{
  "num_hidden_layers": 9,
  "hidden_size": 512,
  "n_experts": 80,
  "experts_per_token": 6,
  "d_expert": 96,
  "d_shared_expert": 128,
  "hidden_act": "swiglu",
  "moe_layers": [2, 3, 4, 5, 6, 7, 8],
  "router_score": "softmax",
  "normalize_top_k": false,
  "routed_scale": 3.65,
  "balance_loss": 0.0184,
  "balance_bias": false,
  "router_logit_norm": 1.5,
  "init_std_router": 0.0327,
  "lr_router": 0.000508,
  "vocab_size": 4320,
  "norm": "rmsnorm",
  "norm_eps": 1e-06,
  "tie_word_embeddings": false,
  "optimizer": "muon_variant",
  "learning_rate": 0.0121,
  "beta1": 0.93,
  "max_grad_norm": 1.0,
  "batch_tokens": 131072,
  "max_seq_len": 1024,
  "train_tokens": 516600000,
  "max_steps": 3942,
  "dataset": "wikipedia_en"
}
Below are experts of layer 2 (counted from 0) of a mixture-of-experts language model. Rows are named router (the router's row for the expert) and show model dimensions 384-511. Each number is 128 + 24 x the weight over its row's rms, rounded and kept within 0 to 255. Numbers have three digits each.
Before each expert's rows: "raises" lists some tokens whose logits its average output raises strongly, later layers aside; "comes after" lists some tokens at least twice as common just before its tokens as in all text. This comes from a sample of Wikipedia text that the model never trained on. Tokens count by the router's weight.

# expert 29
raises: ",", ".", "al", "y", "-", " ("
comes after: " L", " l", "l", "L", " H", " h"
router:078110125182150102102154098137115133132117143148119127167122118115098126121118108112118178122151049133161082153186117135124158136150164153133131110115102078117129109172143097098126082124136085136087153134111143142094122134147147148089096120150182145120141149123126122120154130094121125140104112110175109104114124119119144116139150147136120133111127094122144130158092128126105119136125

# expert 64
raises: ",", ".", "ig", " and", "-", ";"
comes after: "M", " M", "-", "S", " m", " S"
router:127116114115080149116155148151127123148144137118108103097154127139150126138124098151177125097142116103129089125132126133134126106112152099117191112117138129161107152121123163147121090119096071126141105115089107146107174172161151138111114119093107118127140081105110077130162152132110149149118121126115104182146108126119150143137065150149117113076099121134167152150151083153117164099150

# expert 36
raises: "-", ".", ",", " |", " and", "i"
comes after: " p", " P", " St", " B", " st", " F"
router:152144143109155135140166128095156088103107106132083108136134059132080102176114120098119102174100108108124112126128095117127146126054143147174113151185109115142132150141132130100116121134081162148100184167131133179146111166147148105126151115116152103111117175090158102165102197144124096109165135117098145156113165132169134090091106099105069141166148101121151124170121111117149109147164

# expert 9
raises: " ", " S", " D", " N", " T", " R"
comes after: "\n", " Stev", " Aust", " Step", "arri", " Syn"
router:132133122136134150089127162098130126152144134134115163125101136071158133112149152134133092133147134203136163096146094117142106118165106127099136139095118164149159135082121086127178155149136127125127108175154106132166105144147154095176125138092121141144153183108099168138146141161130138146139112107176101139098117183138149140165136106107168119134125095102165123114126171147115078130137

# expert 41
raises: " ", " S", "\n", " P", " E", " e"
comes after: " ", ")", " 0", "%", "0", " 1"
router:134142129111145180161133121180149131144122135141140090095119177135113113146136118163105123133100146131128112166096115149151147097137139108131122112055137118120145122114130140110121101115133108148123096137152139076147148096147123184157100113144128139143152136116173165125157117154137182127158158125140162123099120085095077119160126124121124081154099152181117134095153194168125085100106

# expert 67
raises: " and", ",", " (", "'s", "-", " of"
comes after: " the", " Sh", " a", " The", " sh", " A"
router:114099098147093093142118144150120136120168117120143108112111131192131168140136131108130107106156128100151130119128147131143107144125118117148115114166098143128154099181123149110106105127135127158102140147124141154109127160138169166112110119117133128147153139114123144139172098114129137136107144088099143106074147148121097104123176118170126154120102097141112164105141101094136134136118

# expert 28
raises: "o", "i", "el", ".", "or", "an"
comes after: " S", "S", " s", "s", " res", "as"
router:131160141159130125090196156120140111121150155139173136158133097150115104119123153138151129157137140130147085159115111115144157152150119129109174157142142106111126126155098158055092104121104129129124127106095181131103135176146105117117116141121076147075133154143142152142153145143186143108147120120127120130144148153116134138112100154136076129114138117104156147140141121123132083146134

# expert 69
raises: ".", "es", "ol", "is", "an", "-"
comes after: "-", " (", " \"", " C", "C", "c"
router:124154127125157143125129143155155139068142172159149079128135103182119136134130140138124128164116114185134124131146133103117166174081144121109136104118119117143150126155138156163090140122094141112169122134106087105141079137134157090078122110094125133112086111175158099135098140192093132144091118134088130174132114126142147113083099117144139138125130171114124108118100098153162095142145

# expert 19
raises: ".", ",", "-", "d", " and", " ("
comes after: " r", " R", " st", " b", " D", " d"
router:149157123118134126079122117094108151149181121150097080147100130143123116140120105120159092123138104092094086134112152117094103136110110127079150100147173132130154119172140163111148113103129154160107149106103140167120117166129173123115122183163144104128154135080125115139129146127149061131144099112111100146116103170149184096109128109171147126172116100137140162138133099120149103138172

# expert 20
raises: "-", ",", "e", ".", "s", "est"
comes after: " T", " t", " w", "T", " W", " d"
router:133147092108140116147106148093123172115154151126131103081099128102105110170122115100164156126135106132109121099156103141101148113141105163145116152110134142127126127102117086111076137077130162145144186170140116067141125102110166108093128123143115119110146175162079132100131142133124099112091096105092151120114159077146139124124137135142117135174112127147135130166088108101136132140142

# expert 61
raises: "-", "|", "\n", "C", "M", "S"
comes after: " |", ")", "\n", " information", " /", "\""
router:164110177117102145097191113173148160177105108122151160113130138114101147170107158138172125099143148116101154128103142161072120148113132120130115115120145120136111134115119103121120119156133089112125100130176129127127180094154102132157119124138101159124131089178106168101078112130081098135176114171135188127112089101110128149163162145149170119089156112137122096124137125100136171139153

# expert 3
raises: " D", " S", " P", " B", " N", " The"
comes after: "\n", "\n ", " co", " non", " 1", " All"
router:121140118164167117148141080124143128105102099138106101157091147147143123142113132140142172172125133124080109103082160159129098115093129134154101117155131172149164132136075095142134177085139117144093119091086126100139140093140151145114114110140142112077102144142109111108100123089155120125123094119088183104117133168112130134137167114148126131106095175098132117092105120147092152136115

# expert 17
raises: ".", "in", "-", "ic", "es", "o"
comes after: " G", " C", " K", " R", " g", " M"
router:072145122101156112129098142185101144123120144128142130105139109122169128121139132140148067144137102118122092176122065157110163146126122076128121124157104163101130087152114145120103085114127102167154116099123139153124131175127190083112116145128106134140115100140108125111134149141087133094111164111136106102177127141118146115132150163131132203145093105135135110129103129167124179152173

# expert 52
raises: "-", ",", ".", " and", "an", " ("
comes after: " H", " h", " P", " F", " p", " f"
router:103135091095138129162099097059142151101134100146088177110069087152131157105109096109069091126139114150102131155146089145121110131144135110160079135158109167129119124107162154130101111133108158142133186128147129139109117156103166152089144103122124127135131164110080123147135097086090117106137120118116129101089135134127143144119108149170041117146141128112128097153078080111178119152177

# expert 78
raises: ".", ",", " and", " (", "-", " in"
comes after: " |", "–", " 8", ";", " 9", "|"
router:110127094111132094116128167141125116154128167121169111124143100163083131094136121104083119114139105099127166111108137155113136167130130139132118100140121114119129134084111143132072105126127142161175127128130162142134122146108169144110121145159128116145114149122112184140145108128141157144072135129119112123118149160131114073204147122156112122139128152139156137116134130129130157132100

# expert 15
raises: ",", " the", " he"
comes after: ",", ".", " announced", " stated", " Album", " that"
router:114112094142104131110094173178159111127127130092114133157154107143129158114117120122074142090167145098136081110138123086125119155135151154168149107164143141121151120113155157151158128154116163126139142149139125087127112136093160146129117102144137115105136133131115157132150120109160147157138114135164123124103157078090115073104122125093126140154127132114121125077112089073123149148085

# expert 39
raises: ",", ".", "-", ":", "is", "et"
comes after: "l", " R", " D", " B", " L", "d"
router:087152127103153113150085144125151121133143156108145097074119126166137113136092133150172111107084117111144146119147107162126129124158121138150172138115165136125129136153065101123079140145111092151087129164134123123132147119138146131117128130173119117095145150158146122133084113095150093113061098098159086122090123136162154135143111147126095142144093129153139123119113102122145093126139

# expert 33
raises: "\n", " The", " O"
comes after: " ", " 1", " 0", "%", " 2", " 3"
router:166090136082124104116193134162193192106156145146086103104125095096104140113097118135104131144135143164083140133127162124079093143125115105143109128107158132159139138130102089117097065158150151124115119146122142118107159135114119153135159089183130136134084157141111136063125130147109124153150144110145124097127153113144088126168095139145083135098089105180145134146116140182102134153134

# expert 56
raises: ",", ".", "e", " in", " and", " ("
comes after: " K", " C", " V", " G", " P", ":"
router:140132136052174103130143123112135132119110114134178099150137126122117115146131190134152095185106125132101117118092126170091145159094151111101103156138094127126112147136110104118101080122139157156163131073168182155129168146112160084105129131134124130116125087110127121114106156114114105105079138135115119113157120121132160140138116148135158190096106117171117122129118088166144132140195

# expert 62
raises: ".", "-", ",", "c", "b", "o"
comes after: " B", " b", "B", "\n", " (", "|"
router:116182116084152133150136171125174134117107140156119115098155122141135109120123129164103119106138111151139144123150139152139096111119135127145153170127108138124158155166132143156126172170139107134115084126112162127148124162112174071120136135094091127109102126159135092173114147150129122135119100152135106119161118127140137103119100125125103150130119109151152187113131109153116135126198

# expert 54
raises: ",", ".", " (", " |", "-", ":"
comes after: " he", " to", " m", ",", " s", " se"
router:148119117101131135117106176118136119105173102169087108129142110104169128128115115125096152091157122144142107131167093126108090138127132130111123134126116141114103146161108154147135111158128150131091138126123147166064152165102143086103147094161138093108130176149101128163113107120129137102135159174151099092131101155165120151132153182113087108116163136108146130125100130122132114120096

# expert 45
raises: "-", ".", ",", "s", "a", " |"
comes after: " the", " c", " C", " s", " m", " w"
router:101129097131096116125116141122149125127100122172082087153133140123128088106142145107097141151157115157146101109159117099099097150112142125132151132103123107104128128102128177105119145093114129165156121137105157124124092170111157078083131135140139118108136169125110131137121183125137091130137127124147153129116102128103151095115099178108116103186133078096132188112081150094102126115157

# expert 60
raises: " the", " a", " its", " his", " their", " B"
comes after: ",", "s", " one", "ation", "ing", "ion"
router:093160156149134163138135139085095123128110147113130108134104128123092090129115100112141156126099119147127119165118126109136094084119092155113162142094165130115115167106174112099148116139097118120154204158172093113119104149129095137147181114083163121089102142097134080136107142144090132074155133132127113142120135105106103109112142096117101102155130117105088134108110170110138118109126

# expert 27
raises: " |", ",", "\n", "–", " (", "."
comes after: ",", "19", "|", " 19", " in", "199"
router:137125099115146097101163128129164112128168087150077139118121112123090122108136139157154123125100083120148139146119105128155106152132121142114083160146111165149167104105118113152117151166151127119126104088141140164115129124066113135147121166142115135156150167126086182154156091082148111158160152102181058111151093199161087110130101128097136123085161123095142160130144141151108097110123

# expert 65
raises: ",", ".", " to", " and", " |", " in"
comes after: " the", ",", ".", " in", " his", " that"
router:078113160162120137162124143148124100143118135140103175090139090117127104098158104135089133122145114134134102161139120070124121154097136170134089153134091135134139112106134149092165141124092155113099118152127101124142088151132128093149096176142121107139155138103114145144153167130136140130105149113136118145132110142118089138091111122126127107145106108111094158137142133107143150153124

# expert 74
raises: ".", ",", "-", ":", "en", " and"
comes after: "-", " S", " s", " (", "S", " \""
router:132150101128125141111181164163189133143159121116171118170156117145139098119158066170163118127136107099172129126145153137136107118117149141142143122166084096137142125117102169139095162106104160101089117137129138158128142154159149138114108192116110152139075134144137154114154119115139142125102085140130096131106078184114146117139147140153155167170131147157126140122150135168175125147109

# expert 76
raises: ".", ",", " in", " |", " and", "e"
comes after: " |", "|", "–", " (", " 6", ":"
router:124099112099159118105114148132169150146145137121127124088134141126109145147152144154127183138133071125147164144087161160097148160154133127139105117167079142113114056117102106137112128092162098156158104123150173115118148086118157140149083112113100131121136072113109186110145135126144107149109123123118142136077144124123142116109101159132171180136130151135164127114114115082130129061123

# expert 10
raises: "th", "-", ".", "/", ",", "–"
comes after: " |", ";", "|", ":", " in", " ("
router:132101102153104129155129124171160135157129141129171122157170140131112129092163103180088161109141129133143180111138119116118104159137114159146116150135104140144123095105155109115096128125146166151161112147103170154127098116112105122121108107141107152149093109127119166134110078081176126152113100123131137103137134145128086134139090143116108140166137100158134174146124101106118150113113

# expert 75
raises: "-", ".", ",", " |", " T", " ("
comes after: " B", " A", " S", " Y", " b", " E"
router:081155125116139096103183147113169142096123102126111098155130132102115142110101125131152140087154146169101111124103119130081133163128134151135113104192102161145133109146090142138149141098152133146101121107127145131063150149126111173142115119148070132178156141147119087137146113112124133100153150139112110097118092095124131110163111141091134145153124147152146145102159106087156148097121

# expert 63
raises: "ir", "all", "ul", "is", ".", "s"
comes after: "-", " |", " of", " and", ":", "|"
router:062112125159111155097115186148128146135130107114132135149134138109144123149181165103173127093135166111120128115155133173129072161120119133135115127164120169110140136141073132155127123150110126118150083077103131142141133114148129117151150105090070164103117150119136117156120097079099149117110107138128113140128083140096125119167133156150116150092106173120142153154135131151132209135158

# expert 48
raises: "ad", "'s", "-", ",", " and", "y"
comes after: "r", "h", "ak", " G", "k", " K"
router:125105126120128103148106140194133125151117136115154124097181103128130171115132095145102136086137119135143108126107114144111158118153103107155129126150107131126126117076049148102116097183164129152186175140114142161135123145107178137112102114139159123110105085129146098110134108084166143121083092128110110104174119165117102117096104128137119152109122137082155180128129105128116122129166

# expert 58
raises: " |", "s", ".", " (", ":", ","
comes after: ",", " and", " in", " of", " to", "–"
router:154103130149157117125146147151109147138169108125113103106140075079153142145142090137151140122146120133167164127131116123130076088119133137128104180122102137155139093094096152163110156148137142125171110102135131165096109151108101094120087118126114131129103167130144145148102122126089072134152115107113093145123155168110144140108129142146094140092122118142124125189120132131130130137141

# expert 77
raises: "-", " (", " and", ",", ".", "/"
comes after: ".", "–", "°", ":", " 8", "6"
router:112113107140146111110091149113110130159128137094090175081132100109111162104138113127114113084125123156166155142124126111124130116171135110160099107092119109100156153110164155150095145124153118121167115142098147156117113119135142158147106153123096124136154158148161167164142114082147149143108146127098084118144089170128129109107126138127107090140118129147167123163173124127079123136079

# expert 40
raises: "-", "er", "o", " |", "if", "i"
comes after: " in", " In", ".", ",", "In", " F"
router:147130122167140142160138135155085110114133126126135144120150172155095108153132165153154152103104097174124122101085105101109098103107169121122131119163091141167131151146169145146109136116089114130099105160102109169148100159131114092139144130125147139078114083114115099116157158112139125084147137153127126113126163124123180116094142123160088139080112074125118172147077125103111132137159

# expert 34
raises: "\n", "-", "===", "|", "In", "=="
comes after: "\n", ".", "==", " =", " ==", "==="
router:155083128091111149084140142157130133105153154169079155153145143127138157124132174177168153122155141121127107128148164124104098162127157142159113132132129134157090128110140112114114123135130126147123130089121134096122140107078091127138106124180099117099107097104136126115141108105171088126130140108136123115138133105106122169183143125212131117115138119122070132104101133105101137150150

# expert 0
raises: ".", "ot", ",", "est", "-", "em"
comes after: " D", " J", "D", " d", " N", " L"
router:091090108092150127115074131125147154078170118158123155107133168117149159120125141094160101122138085105101099111123076145132167142145129145111121078146138137142111087156114106127085110105119070146136109153118150116131128143150167115098082133138146169105149142155144105104135138135111114118093098126108150107127108127152117146155106118093131123149068164167110135129132093160121161165133

# expert 38
raises: ",", "'s", ".", "-", " and", ";"
comes after: "z", "b", "k", " B", "ov", "v"
router:121160157076130109122110130136108136135138152146147120097155142137163105115111096140160115149157146153137160135108114130163138156104149148102140118173082131151131117132106121112107163119150197118124178133147163114123125152150158161145151191147102147112135108154159127183130122130151162110101105146115153124146170133135111120172150136139148160112136160162150108132173100117151105155128